{"n_layer": 9, "d_model": 384, "n_experts": 64, "experts_per_token": 6, "d_expert": 160, "d_shared_expert": 128, "activation": "swiglu", "moe_layers": [3, 4, 5, 6, 7, 8], "router_score": "sigmoid", "normalize_top_k": true, "routed_scale": 2.5, "balance_loss": 0.0111, "balance_bias": false, "router_noise": 0.3, "router_bias": true, "n_groups": 4, "groups_per_token": 1, "init_std_router": 0.00664, "lr_router": 0.000447, "n_head": 6, "n_kv_head": 3, "head_dim": 64, "vocab_size": 8192, "norm": "rmsnorm", "norm_place": "pre", "norm_eps": 1e-05, "positions": "rope", "rope_base": 3200.0, "rope_fraction": 1.0, "qk_norm": true, "attn_scale": 0.125, "tie_embeddings": false, "parallel_block": false, "init": "trunc", "init_std_qkv": 0.0244, "init_std_o": 0.0, "init_std_up": 0.0244, "init_std_down": 0.0, "optimizer": "adamw", "lr": 0.00147, "lr_mult_qkv": 0.5, "beta1": 0.9, "beta2": 0.99, "lr_head": 0.0231, "warmup_steps": 261, "schedule": "wsd", "decay_fraction": 0.448, "decay_shape": "pow", "final_lr_fraction": 0.0, "batch_tokens": 131072, "seq_len": 1024, "doc_mask": true, "train_tokens": 574000000, "steps": 4380, "dataset": "wikipedia_en"}
Below are experts of layer 4 (counted from 0) of a mixture-of-experts language model. Rows are named router (the router's row for the expert), gate (a neuron's input weights, with its number), up (a neuron's input weights, with its number) and show model dimensions 0-95. Each number is 128 + 24 x the weight over its row's rms, rounded and kept within 0 to 255.
After each expert's rows: a language model's description of what the expert responds to; "gets" lists some tokens that make up at least twice as much of what it gets as of all text. This comes from a sample of Wikipedia text that the model never trained on. Tokens count by the router's weight.

# expert 63
router [126 108 146 119 164 172 106 135 131 124 120 132 128 125 139 135 118 118 146 103 135 121 165 154 141 137 132 160 103 157  92 126 137 109 117 100 117 113 109 108 115 120 127 120 123 142 151 117 117 127 109 117 101 151 108 125 137 143 140 123 140 158 128 101 115 112 139  84 146 124  90 144 189 158 169 122 112 139 149 191 142 115 121 153  93  94 117 101 125 117 144 112 107 103 101 136]
gate0 [147 143 144 138 123 106 120 159 133 141 137 107 133 101 169 113 132 104 132  97 174 128 162 126 154 159 122 145 119 101 148 145  84 115 124  91 121 122  90 178 150 123 123 122 146  84 124 142 161 143 140 116  95 109  81 201 172  98 131 121 124 108 130 114 106 100 145 138 167 147 131 110 138 148 170 113 113 164 110 113 107 112 107 194 135 135 138 152 144 104 113 134 142 134  91 116]
up0 [175 150  96 125 111 133 167 103 105 105 135 147 109 168 100 136 160 132 110 118 131 138 158 146 139 106  85 154  96 151 134 132 133  98 120 142 111 123 122 120 146  92 107 130 115 154  98 124 126  85 131 154  92 132 112 107 144 173  84 123 133  99 163 121 125 135 140 106 161 119 117 121 154 133 128 130 130 150 118 157 109 141 113 143 136 108 138  88 164 125 121 126  99 149 105 126]
gate1 [136 125 116 148 106 169 109 113 128  89 105 144  98 176 113 148 139  95 139 129 108  94 163 175 145  89 132 164 117 104 126 150  96 159 121 131 112 166 141  90  96 141  73 130 179 123 150 133 122  94 147 128 112 147 136 112 169 162 108 141 145 115  85 118 103 165  89 106 152 151  85 140 151 117 135 128 109 132 114 153 159 159 170 114  93 101 126  66 136 122 159 126 123 137 189 147]
up1 [126 133 130 127 138 143 104 132 122  98 146 146 131 112 113 116 164 133  93 124 117 128 126 157 123 109 107 134 122 102 161 140 158 111 141 140 122 125 148 139 102  96 131  93 116 165 138 106 136 140 142 113 100 124 110 137  93 120 124 137 128 117 109 151 128 119 117 130 144 155 132 129 109 142  89 123 147 133 116 185 147 112 132 113 117 117 100 122 150 154 116  94 128 109  86 140]
gate2 [144 153  83 109 104 124  98 130 112 110 159 159 123 146 161 110 111 108 146 152 140  96 130 162 108 125 117 133 110 107 127 141 107 119 133 103  90  64 105 153 155 162 155 135 123 137 136 124 113 133  97 113  81 105 131 175 129 148 106 121  42  93 155  80 120 141 145 121 149 129  85 126 135 146 139 165 128 173  65 139 152 142 131  80 122 173 138 128 143 109 155 151 124 122 130 116]
up2 [177 148 136 108  81 106 146  71  97 140 134 121 119 131 145 148 133 135 114 125 158 117 122 150 124 120 104 163 149 120 139 103 136 132 124 156 122  87 138 164 167  89 118 113 165 112 144 124 114 112 147 107 149 116 182 159 171 115 109 132 100 109 127 131 102 115 157 128 147 132  92 157 154 115 146 131 145 131 123 130 108 126 179 129 144 113 126 137  95 125 126 125  95 134 114 142]
gate3 [134 139 157 181 144 130 114 148 123 115 157 168 154 123 175 104 127 135 139 119 187 156 120 141 156 105 120 134 102 144 118 123 130 121 116  98 102 113 127 128 137 128 140 121  95 191 139 111 163 128 158 126 119 117 154 140 103 132 149  91 143 156 148  79 143 118 110  88 125 123 115 166 162 124 108 128  80 122 100 143  79 109 139 157 144 132 113 148 132 140 188 106 110 161 127 155]
up3 [118 145 159 133 132 118 127 130 148 105 111 170 157 144 119  72 116 127 137 158 132 121 152 145 124  92 103 121  90 145 110 106 117  79 123 143 121  86 118 114 139 130 111 101 103 104 156 134 140 119 126 149 110 147 153  65 132 113 131 119 170 165  77 116 144 183 128  88 112 161 150 149 114 104 136 124 110 112 112 106 108 107 130 143  89 140 119  99 108  73 151 147 105 131 149 114]
gate4 [138 115 132 110  98 147  99 184 113  99  99 151 166 142 156 118 122 137 142 132 130 120 130 153 136 133 155 129 108  89 139 128 116 123  87  81 146 113  87 106 161 117 120  91 160  91 122 140 134 142 139 107  85 136 113 111 151 162 128  92 115 152 132 144 117 129 102 181 165 153 140 147 159 133 113 128 116 133  74 136 123 185 139  58 144  95  96 123 101 135 141 162 119 120 187 152]
up4 [111 131  96  98 113 120 110 163  89 128 128 145 160 144 131 168 144 162 152 119 143 135 100 115  86 112 136 140  86 166 114 105 138 166 134 138 156 104 146 121 139 143  99 146 118 142 142 129 156 133 138 114 124  99  69 132 131 100 105 121 125 122 145 107 121  95 105 128 173 133 169 151 131  71 145 121 132 134 105 138 119 121 119 103 107 153 123 117 153 129 133 138 156 128 158 163]
"was", "is" and "as" right after a person's name in biographical openings, such as "who was a defensive end".
gets: " was", " as", " the", " is", " a", " by"

# expert 62
router [125 108 130 133 138 145 130 127 115 166 116 159 122 112 153 125  85 136 148 139 126 101 125 102  79 147 149 145 125 123 163  88 131 157 128 123 124  94  90 131 160 136 126 120 132 148 113 130 130 140 160 107 167 121 142 208 152 114 158  94  93 139 159 105 142 125 159 150 161 122 128 108 116 112  90 131 158 134 163 174 130 105 112  77 109 133 119 112 112 132 114  88  92 111 161 114]
gate0 [113  88 126 111 155 118 164 170 124 182 156 109 110 155 127 146 127  83 112  80 180 104 105 154 142 167 144 150 100 130 157 113 119 153 150  92  84 143 151 103 125  93 139 103 131 109 124 139 131 119 174 125  95 161 145 179 158 108 101 157 104 120 146  95 113 160 130 105 123 115 101 157 152 163 125 128 116 135 115 115 115 149 109 125 130 147  92  77 152 137  85 103 140 140  92 100]
up0 [127 119 117 119 137 169 113 134 117 157 140 144 106  84 122 107  78 108 171 103 121 107 118 103 145 141 114 143 146 132 119 115 140 134 111 103 166 114 132 124 142 166 126 129  84 102 132 155 140  97  86 125 135 135 145 114 153 141 128 154 119 165 115 132  96 118 122 111 150 130 185 117 146 143 158 118 123 139 128 120  86 130 134 157 108 152 102 145 133  99 130 153 135  92 149 143]
gate1 [128 139  75 141 141 142 143  85 129 145 133 114 195 103 161 143  92 157 121 167 126  86 157 158  99 144 125 190 140 115 137  83 118 117 141 149 108 124  77 130 137 165  86 148 123 106 124 108 112 168  96 126 144 101 137 152 158 106 156  94 125 174 134 125 155  89 131 119 149 102 114  95 112 141 130  97 179 147 111 156 147 138 123 123 124 120 148 127 127 142 151 124 159 109 136 156]
up1 [108 107 157 122 107 148 103 134 113 115 167 134 114 126 145 126 137 142 154 115 104 128 116 151 141 115 131 160 103 122 150 114 118 141 159  69 111 108 153 128 113 131 141 103 141 125 118 105 158 110 170 187 111 151  94 107 138  97 132  84 168 142 126 125 110 138 140 126 109 109 111 155  95 137 108 132 159  99  75 142 130 196 141 106 103 154 142  87 119 109 119 135 157 122 101 127]
gate2 [ 73 124 101 146 111 155 115  81  96 134  84 168  95 130 157 173 107  89 161 114 156 100 153 154 109 158 104 114 162 135 122 131 151 126 116 137 116 146 102 108 159 113 146 110  89 146 146 152 121 124 126 126 109 110 145 129 150 136 154 138 117 126 137 168 134 145 125 120  80 109 102 186 118 103 177 152 123 154 164 124  94 164 108 116 104 114 163 172 115 139 141 128 142  77 113 138]
up2 [117  88 127 150  91 146 139 136 138 104 121 123 132 127 170 106 104 145 124 116 133  86 135 121 144  92 108 113 144 160 109 171 155 165 140 117 178 111 111  71  89 149 114  91 131 139 132 138 142 161 119 118 103 102 140 159 158 155  97 147  87 113 143 112 110 123  87 116 140 122  89 144 125 138 142  94 125 152 153 127 119  99 115 130 109 112  91 158 110 153 183 118 137 107 149 158]
gate3 [ 93 118 111  97 122 115 103 147 137 168 101 117 114 153 169 131 124 139  98 127 121  83 111 114 141 163 132  95  94  97 138 137 154  83 113 126 102  99 158 151 145  93 161 164 126 130 137 114 167 131 117 106 140 146 112 180 142 114 120 164 132 120 128 119 150 191 126 181  88 120 115 126 162 110 139 140 172 112  99  64  95 122 140 137 119 113 145 140 110 146 109 122 145 130 123 137]
up3 [142  80 135 110 118 129 116 156  95  97 133 122 112 145 107  92 129 152 105 171 140 107  96 131 120 127 123 104 116 123  97 144 133 140 139 137 121 191 109  52 140 130 115 150 120 123 118 135 141 152  96  92 140 113 136 137 116 106  90 164 154  82 123  93  99 143 156 104 102 159 127 151  68 100 107 130 109 164 130 115 118  96 107 103 114 133 140 150 114  88 132 140 165 154  95 150]
gate4 [121  83 155 157 142 150 141 127 138 119 114 124 115 130 182 110 130 146  76 164 124  96 128 129  99 147 139 122 141 120 139 140 134 105 115 113 112 117 142 121 150 116 120 101 102 152 108 101 119 111 187 111 141 134 120 169 158 143 139 150 111 133  93  92 127 126 130 100 118 148 115 165 165  81  96 106 152 133 140 144 103 123 126 136 135 117  93 133 114 128 112 128 114 134 127 172]
up4 [181 114 129 112 155 138 102 145 156 125  91  97 142  87 161 125 132  81 150 108 141 133 145 103 151 147  94 128 134 131 128 114 159 121 150  87  87 108 142 123 152 106 156 173 112 160 122  90  99 119 132 120 143 171 142 122  97 130 101 116 137 155 146  70 117 110 100 132 150 129  88 100 154 109 124 104 165 103 145 159 106 131 117 127 135 119 118 150 126 125 128 123 122 102 140 149]
Articles, possessives and adjectives before the noun in sports and career narrative, such as a, its, their, winning, significant, often before "of".
gets: " a", " the", " an", " his", " in", " to"

# expert 43
router [109 115 114 150 153 134 109 140 112 135 118 157 130 109 121 152 133  98 171 101 108 108 146  92 103 119 134 138 108  94 136 137 121  93 160 123 148 148  78 160 114 162 109 149 112 126 155 142 155 128 108  97 116 167  91 144 164 153 114 141 140 158 134 138 163 111 169 112 144 106 110  92 126 146 138 132 117  98 170  59  96 144 107 140 159 103 152 105 132 151 139 157 142 137 107 105]
gate0 [129 121 107 154  98 141 146 115  93 145 150 139 151  98 141 118 125 129 141  86 115 119 188 132 145  85 135 116 118 125 149 108 144 112 135  93 114  88 161 130  90 121 133 145 112 120 132 151 143 143 121 111 103 109 144 153 138 101 140 110 112 121 138 115 150 130 119 140 120 141  69  93 135 127 142 141 111 133 143 142 147 161 137 140 140  69 135 155 101  76 155 136 151 136 126 109]
up0 [142 134 114 112 159 149 136 160 129 168 151 129 112 150 128 124 156 152 123 131 139 133 121 118 101 119 132 125  90  99 135 170 116 117 158 125 126  91 120 133 118 128 138 136 128 145 190 106 149 137  82 165  70 125 123 110 126 161 113 104 126 119 135 156 125 102 114  94 138 138 108 121 148 129 121 128 151 135 115 162 159 155 136  91 138 145 136 118 147 163 169 133 123 173  79 110]
gate1 [ 98 113 145 101  96 134 119 146 125 140 119 145  92 135 141 128 144 145 153 149 141 130  99 107  88 158  85 133 102 153 128 169 128 152 148 117 125 105 116 158  95 120 143 154 127 132  90 123 143 142 181  90 135 112 137 111 102 124 155 144 151  71 130 123 115 100  55 119 134 157 101 145 167 148 134 105 186 133 149  98 158 119 158 107  92 130 134 118 103 120 144 106 116 139 133 136]
up1 [121 153 140 100 127 119 119 147 109 109 129 109 128 135 147 112 151 150 135 113 129 134 142 129 105 165 172 145 147 109 113 117 113 155 142 152 149 132 132 142 154  99  87 158 139 169 144 125 188 101 112 150 165 124 134 106 118 170  72  82 116  96 157 167 137 126 139 143 141 100 150 169 137 149  71 117  97 141 105 134 124 126 133 101 107 115 134 149 116 108 161 114 166 129 141 111]
gate2 [117 120 125 110  61 143 106 113 136  96 135 140 122 168 122 124 123 160 139 111 110 143 139 129 126 172 104 140 118 126 144 125 125  98 130 171 116 118 100 110 147 161 145 126 191 143 142  93 132 129 114 126 168 119 112 132 100 119 140 158  91 121 150  94 130 137 144 138 133 141 148 118 120 138 172  82  97 142  93 104 124 114 119 131 115 114 132  91 141 151 119 135 117 142 107  98]
up2 [125 125 170 139 134 162 136 153 105 135 132 109 139 130  89 151 128 111 157 136 132 109 115 137 144 135  76 159 107 149 114 142  92 132 109 156 174 139 121 122 110 126  83 147 133 136 123 109 123 140 150 123 127 127  85 183 153 152 151 100 132 130 119 104 128 129 116 156  98 128 146 152 102 108 105 116 143 131 161 128 155 102 112 113 130 101 118 104 170 117  77  84 160 167 132 175]
gate3 [128  99 133 147 119 142  77 150 144 115 155 153 177  98 159 145 148  51 101 139 117  98 133 125 113 139 137 124 143 109 102  90 139 111 124 107  96 148 130 154 177 132 153 126 119 106 113 117 119 138 173  88 152 110 129 125 106 107 140 162 146 135 132 104 137 113 115 100 151 156  93 138 119 111 122 104  69 130 164 119 119 138 125  92 121  97 132 122 125 102 121  48 192 118 129 141]
up3 [148 131 116 128 142 109 124 135 147 126 112  88 122 104 155 108 143  87 123 136 131 109 155 150 121 138 135 112 125 126  98  86 107  99 142 127 136 147 170 157 141 181 146 153  89 154 106 129 140  88 145 151 156 127 130 110 165 116 115 166 133 127 124 138 155 123 115 117 107 124 142 124 161  85 135 111 148 114 140  95 152 138 108 113 138 119 168 128 104 128 126  94 125 139 157 106]
gate4 [117 138 172 104  91 139 137 120 117 137 110  89 121 119 138 126 152 142 111  80 114 127 101 133 144 159 103 141  96 127 180 103 153  95  98 122 107  80 100 142 120 101 135  98 149 149 143 116 176 120 117 110 129 147  90 108 155  84 101 155  94 152 125  99 114 115 165 120 119 128 155 100 142 165 122 125 101 145 112 129  90 151 173 100 106  96 130  84 138 100 135 129 113 110  97 137]
up4 [156 107 114  91 110 108 176 132 127 128 160 114 166 107 140 150  83 149 104 139 147 156 153 127 170 132 151 142 118 120 142 116 155 116 128 115 130 124  91 151 141 118 157 151 115  93 135 130 139 145 156 161 102 111 130 118 124 121 151  82 101  97 169 129 113 145  84 148 123 120  89 133 153 115 141  79  77 122 132 133 109 152 130 127 104 133 152  89 102  92 132 142 133 129 142 115]
Conjunctions and prepositions joining list items or phrases, mainly and, with, or, by, as, plus count words like three.
gets: " and", " with", ",", "\n", " of", " by"

# expert 38
router [166 104 124 163 109 139 111 128 187  95 114 128 111 172  96 134 195 132 135 129 123 120 182 139 142 120 148 126 107 141 149 184 124 124 143 126 116 174 115  81 138 153 103 131 104 144 136 120 159 131 178 158 128 137  86 105 122 155 144 126 138 135  94 116 131 154  99  82 112 132 120 125 145 133 150 133 122 104 116 151 152 158 120 153 132 145 135 107 129 127 158 108 120 108 157 132]
gate0 [120 154 135  95  93  97  89 186 126 133 109 112 178 121 109 139 171 138 152 119 109 125 192 124 135 151 132 129 107 120 145 165  81 113 121 123 133 149 106 134 115 142 116 125  98 138 161 101 113 117 162 102  82 125 103 182  82 135 124 108 104 129 105 143 143 116 153 143 123 137 134 104 143 101 138 154 110 124  91 104 144 115 164 129 157 114 109 122 187 102 178 133 201 151 154 139]
up0 [114 134 135 125 140 138 107 126 126 136 104 157 165 122 106 116 172 139 133 101 118 130 179 128 134 140 153 126 133 154 153 154  89 122 129 156 139 152  98 159 125 132 139  74 119 134 133 157 142 156 102  66  99 157 144 120 107 149 120 106 110 110 103 112 142 157  91 143 128 112 179 122 120  92 130 126 150 141 148 119 156 125 120 108 141  76 157 138 159 171  95 141 148  84 152 158]
gate1 [126 110 115 129 125 102 142 129 134 117 144 127 118 179 127 135 103 113  92 120 150 109 130 151  99 125 138 127  84 153 112 203 103 126 126 105  91 119 116  99 133 109 117  90 114 142  98 128 144 130 134 158 155 147 164 172 136 126 111 144 113 135 127 130 123  89  88 100 131 141 146 134 118 138  85 141 120  98 105 184  70 152 155 113 115 128 109 117 126 127 113 119 120 118 169 132]
up1 [161 133 124 142 113 129  91  98  80 142 118 129 172  74 113 117 151 157 158 139 150 113 123 158 177 108 139 132 169 110 121 109 130 136 150 137 114 150 125 153  82  96 134 104 117 133 159 168 138  97 103 113 113 153 133 110  93 167 114  96 145 127 118 110 167 100 125 121 106 158 134 129 133 109 161 125 113 125  87  90 126 131 128 131 135 111 174  95 152 110 111 134 105 103  78  91]
gate2 [107 122 124 131 165 144 113 143 113  99 157 128 120 118 184 113 141 130 117 127 148 104 171 132 118 134 136 186 151 185 121 148 133  73 130  92 109 120 119  99 133 114 154 111 128 148 169 144 138 152 184  98 135 140 132 133  94 135 111 107 133 108 108  96 105 162 100 145  91 173 104 123 108 127 127  94 144 151 108 140 144 115  95 156  85 128 136 154 168 123 101  84 132 121 163 150]
up2 [102 148 126  86 134 136 121 109 116 144 156  91 105  97 137 142 125 156 130 111 130  90 188 109 154 149 133 107 127 126 126 149 115 123 120 117 137 129 126  76 125 162 117  73 100 191 152 138 134 185 116 139  92 133 128 166 119 138 102 140 117 110 152 120 151 141 116 116  83 128 149 101 133 164  94 165 112 134 146 160 146 137 108 177 137 131 113 142 179 160 122  74 109 144 140 130]
gate3 [125 139 124 144 126 152 110 117 148 158 151 122 152 100 141 109 134 139 118 129 110 106 150 152 131 152 140 110  99  87 128 150 108  93 134 101 106  99 121 101 105 148 139 145 102 136 164 148 155 121 147 125 138 155 121 118 105 119 159 134 115 109 111 182 121 169  94 130 105 135 193 158 144 126 125  93 122 136  85 126 137 150 138 117 110 133 117  66  84  74 161 109 147 144 161 121]
up3 [144 137 150 108 160 121 138 110 130 106 158 105 143  99 153 131 112 129  98  95 137 120 157 123 110 159 129 145  86 121 118  85 143 166 136 127 129 153 166 121 150 145 123  86 141 142  95 195 113 191 134 124  99 122 168 126 132 122 152 122 136  92 144 130 162  97 116 168 158 131 119 118 105 133 149 123  79  97 130 125 159 125 154 135  88 112 118  92 119 137 111 165 136 125 144 166]
gate4 [100 141 179 174 121 108  77 160 129 115 111 112 151  85 129 138 143 135  92 146 166 133 142 161 129 134 114 107  79  98 130 128 136  95 136 120 125 120 124  89 136 147 138 130 150  95 142 115 134 122 135 155  75 148 120 140 124 147 150 119 109 151 120 126 135 113 100  98 113 140 123 154 126 129 106 101 136 131 103 130 153  83 117 157 117 128 127 126  88 138  97  99 115 153 140 176]
up4 [134 148 137 153 121 158  95  90 125 138 174 121 125 130 141 137 114 128 147  97 149 121  93 128 158 171 115 100 146 119 147  97 126 105 126  95 118  90 136 152 109 133 115 144 124 120 169  99 114 124 144 138 105 131  97 150 116 116 110 147 122 176 126 148 135 155 108 158 144 162 127 127 109 136 132 144 127 104 142 155  84 140 141 152 162 133 149 124  93 125  54 112 154 123 105  43]
Closing brackets after birth-death years in people lists, opening brackets, and taxobox or infobox field names like Genus, Phylum, Born, Directed.
gets: " (", ")", " |", "\n", ":", "\""

# expert 36
router [ 87 118 160 112 128 106  98 148  35 134 154 117 147 108 156 142 151  83 106 107 117  83 130 159 105 132 164 125 142  78 144 152 151 120 111 111 116  58 133 155 117 118 128 156 115 104 113 117 132 151 127  95 102 126 122 137  93  98 105 107 121 153 126 118 153  67 130 141 140 144  67 156 153 142 131 108 117 119 134 153 145 138 130 122 115  81 152  63 108 123 118 139 135  96 123 129]
gate0 [ 85  99 145 108 143 100 142 172 161 107  64 131 135 116 149 132 159 154 126  88 132 122 156 187 114 195 116  97 132 143  64 107 127 121 101 113 126 126 136  83  98 116 128 160 107  91 103 118 154 168 154 144 152 157 108 129 133 129 113 122  96 154 100 121 127 118 145 134 112 141 134 168 135 125 136 117 105 145 128 183 149 105 177 102 101  98 154 135 155 130 173  88 132 127 130 143]
up0 [121 114 121 135 143 163  83  86  82 164  91 129 173  90 128 141 118 118 136 111 172 154 111 146 143 155 101 143 108 141 112 153 118 100 116 129 113 147 118  84 129 111 120 116 159 124 128 103 162 109 127 169  73 143 141 177 124 162 130 119 108 112 158 136 109 101 113 134 130 173 161 107 119 180 149 132 161 108 117 101 113 121 160 142 107 114 151 125 153 148 126  58 153  96 100 121]
gate1 [112 104 139 100 140 102 124 149 130 125 117 126 146 117 161 140 104 112 119 133 100 131 145 121 164 121 169 153 131 133 117 165  86 164 120 118 151 107 121  80  89 127 124  85 111 109 131 110 174  98 121 141 163 115  82 146  73 106 111 149 102 135 160  95 137  96 137 124 116 140 115 116 102 117 132 107 110 135 158 143 166 149 147 106 112 121 115  96  95 110 112 142 125 114 116  94]
up1 [145  96 136 140 119 108 172 117 163 146 131  99 109 149 116 112 126 135 118 121 144 163 149 115 172 144 101 168 151 156 109 113 137 102 169 156 135 128  91 128 135 127 123 113 141 178 146 158 115 120 137 135 126 136 173 148 167 106 144 118 139 146 135 101  95 125 146 110 128 116 140 127  86 121 155 149 119  76 127 153 127 129 133 123 152 154  95 136 174 149 138 141 148 131 155 119]
gate2 [131 108 129 105 141 137 120  74 143 111 151 104 125 134 151 179 140 105 123 123 117 105 135 136 142 172 170 131 132 134 140 194 149 139 122 182 133 113 111 140 171 121 138 144 137 120 126 104 179 148 119  93 113 139 131 156 123 116  97 142 101 110 107 113 148  96 133  89 113 111  62 108 136 101 104 173 105 142 101 146 133 118 129 109 115 108 159  76 128 117 153 128 147 141 155 128]
up2 [156 116 141 147 149 143  78 106  83 158  99 127 152 155 121  88 149 141 127 112 174 120 146 104 133 178 117 117 115 146 127 122 127 130 124 140 122 116 157  86 128 152 103  89 109 115 153 133 131  75  79 120 187  84  92 177 174 137 158 105 114 101 111 141  95 154 122 158 154  82 152 101  79 130  99 124 110 116 164 122 118 119 134 142 118 125  83 141 153 146 120 120 104 114 115 149]
gate3 [134 134 145 145 112 149 118 104 158 110 145  77 136 136 155 175 151 140 141 114 113 107 161 138 124 139 169 143  83 124 124 132 119 141 111 115 121 108 115 130 140 121 106 129 101 108 145 126 146 130 148 119 129 141 132 142 154 134 150 148 138 158 126 159 126 139  92 137 154  98 123 147 166 114 136 113 120 149 153 152 124 128 156 114 123 130 159  92 122  80 105  71 157  88 154 119]
up3 [128 112 181 141 132  97 114 131 130 138 130 119 131 147 136 138 159 110 156 131 136 126 162 122 140 133 134  95  71 147 114 155 134 172 127 157 139 134 154  87 119 136  94 111  62 115 139 178 111 155  98 134 115 123 159 107 132 136 171 120 131 149 158 143 102 144 107 162 144 163 126 139 137 156 134 149 118 154  70 135 156 137 131 107 134 125 153  98 126 131 144  77 100  78 102 149]
gate4 [130 121 116 145  92 135 146 111  91 132 113  78 164 120 148 134 150 119 127 122 128 106 148 139  89 150 128 131 144  99 190  93 143 156 102 125 102 145 157 162 159 170  99 149 139 140 115 152 107 161  89 131 168 126 131 119 105  67 119 127 118 123 100 113 185 103 136 124 116 170 121 140 167 132 132 100 114 122 103 181 113  96 105 178 106 144 150 120 120  88 154  92 142 123 139 189]
up4 [119 101 139 112 159 146 112 118 151 141  93 162 102 140 122 102 148 167 191 138  62 119 134  70 123 133  80  92 108 130 126 126 108 100 130 123  89 192 131  83 120 146 128  88 146 174 136 161 130 144 169 131 144 168 134 147 126 162 117 149 137 144 153  72 130 129 130 160 114 110 138 137 131 123 202  96 159 101  93 125 118 134 114 129 129 136 108 129 156 130 113 112 108 100 162  68]
Labels and blank cells in tables and infobox-style lists: Genus, Species, Location, Apps, Rural District, Current ranking, runway table spaces.
gets: "\n", "\n\n", "  ", " Team", " MPC", " Location"

# expert 22
router [135 108 132 157 126 103 134 158 158  94  95 100  82 116 109 180 138 142 130 117 164 170 130  98 125 127 116 135  81 146 140 137  82 114 132 183 125 159 143 121 138 117 121 115 107 110 133 134 156 163 166 123  98 131 107 112  82 119 135 116 113 115  86 114 113 110  85 121 111 150 153 142 115 123 196 105 117 134 100  82 140 119 164 113  84 146 122 137 163 113 142 153 156 146 138 154]
gate0 [120 179 106 161 133 114 129 141 155 109 129 136 129 122 127 122 144 141 132 133 124 113 150 162  84  61 141 121 115  81 153 146 146  90 130 158  90 146 132 148 133 175 112 110 124 157 135  96 145 137 175 155 152 109 130 132 143 147  92 121  95 123  59 162 154 159 133 143 128 170 147 132 204 141 144 123 165 168 147 101 109 155 164 118 155 120 123 105 149 137 155 143 156 105 111 142]
up0 [131  83  81  98 147 152 114 103  79 151 127 171 102 147 131 170 152 119 121 146 214 129 160 107  64  98 154 102 119 161 101  97 160  90 105 112 158 132 141 153 114 124 140 146 154  92 141 150 136  83 153 108  92 149 101 128 135 147 111 130 118 101 101 104 112 118 120  96 136 134 126 113  97 142 151  89 147 121  77 133 150 180 141 110 163 104  94 136  90 143 148 128  82 123 129 131]
gate1 [133  79 152 130 123 138  71 139 118 156 152 145 144 166 141 178 176 123 133 150 155 149 172 177 141 106 103 126 132 112 137 133 142 158  63 139 117 143  93 124 115 118  82 131 120 146 122 138 129 149 140 134 108  94 104 134 119 113 163  89 145 152 108  76 121 103  91 110  79 155 144 171 148 124 152 152 156 101 118 117 133 115  98 105 120  97 161 117 106 105 111 111 134 146 165 153]
up1 [131  95 136 101 106 182 130 106 118  96 141 136 137  96  98 179 148 168 145 132  86 128 111 147 141 110 116 129 150 138 149 131 136 118 132 150 124 146  76 146 104 130  91 105  98 152 129 108  90 157 125 144  78 121  91 127 108 169 128 129 109 108 132 126 150 117  83  81  94 168 168 124 149 170 136 154 130 169 109  85 126 114  99 145 141 132 105 149 135 133  42 136 150 137 108 137]
gate2 [136 104 120 138 154  99 108  95 110 162 129 100 130  98 112 148 114 155 142 172 141 111 122 114 124 119 105 123  91 138 137 129 152 154 131 108 168 100 140 110 110  99 119 116 140 149 141 156 163 101 129 127 138  94  70 164 177 116 118 146 123 120 125 108  88 137 104 144 127 140 112 161 135  93 139 137  97 138 149  95 128 105 110 143 134 116 120 131 151 107 116 134 135 142 174 158]
up2 [166 136 116 131 109  68 104 142 110  77 150 119 149 116 143 135 156 177 132 120 141 122 109 131 127 158  86 146 114  68 130 123  73 136 142 146 167 148 110 121 115 132 114 111 120 162 154 115 122 128 153 127 104 124  95 147 120 132 120 154 104  96 151 109  93 144 134 116 118 131 149 137 103 132 136 120 128 116 105 105 117 123 116 107 122 139 105 133 115 152 117 154 172 132 162 151]
gate3 [126  98 130 145  88  69  71 128 135 104 140 141 126  98 147 171 124  86 128 100 104 102 160 140 122 101 165 153  96 132 128 116 121 122 101 122 116 117 114 102 110 111 156 160 103 131 110 117 106 159 141 144 148  99 102 109 131 118 123  98 124 135 121  97 129 107 128 127 108 158 113 145 107  94 161 117 172 122  88 165 106 143  99 106 103 121 152  83 123 101 130 141 140 113 118 144]
up3 [ 58 136 166 118 127 136 134 123 103 123 149 150 151 136 137  91 155 113  99 149 130 155  91 107 134 120 142 144 174 158 145 121 151 116 162 152 137 107  95 141 100 153 137  92  90 110  92 176 139 115 148  71 119 155 106  91 134 139  99 142 147 132 142 135 109 120 125 173 114 148  99 131 127 173  96 118 152 116 143 110 101 115 107 143 114 112 132 110 136 131 133 152 112 130 124 123]
gate4 [109 157 108 127 157 128 162 103 113 122 138 137 131 138 148 190 192  90 148 131 140  67 140 119  71 165 139 126 134 124 163  99 121  93  98  99  94 138 100 165 119 125 128 132 114 124 174 128 140 138 107 145 127 125 115 149 132  88 137  89 105 167 149 163 120 156 127 145 117 150 128 119 130 143  99 107 102 118 129 113  85 142 127  73 157  89 161  82 114 149 129 108 169 110 153 141]
up4 [164 144 123 134 137 144 111 123 132 111 104 116 140 153 140 170 105 152 116 131 107 143 126 121 115 135 147  80 152 141 110 149 153  67 146 155 158 128 166 126 117 128 115 118 135 115 139 129 119 114 113 129 151 119 112 143 117  91 146 128 148 112 113 148  82 124 190 154 190  91 127 117  83 116  97 111 136 152 131 106 119 129 110 102 124 120 140 145  94 152  87 133 112 138  93  84]
Final pieces of proper names and words (Zimbabwe-ans, Neva-da, Bélier Region), non-Latin script bytes, and table dashes or parentheses.
gets: ",", ")", " (", " 0", "–", ";"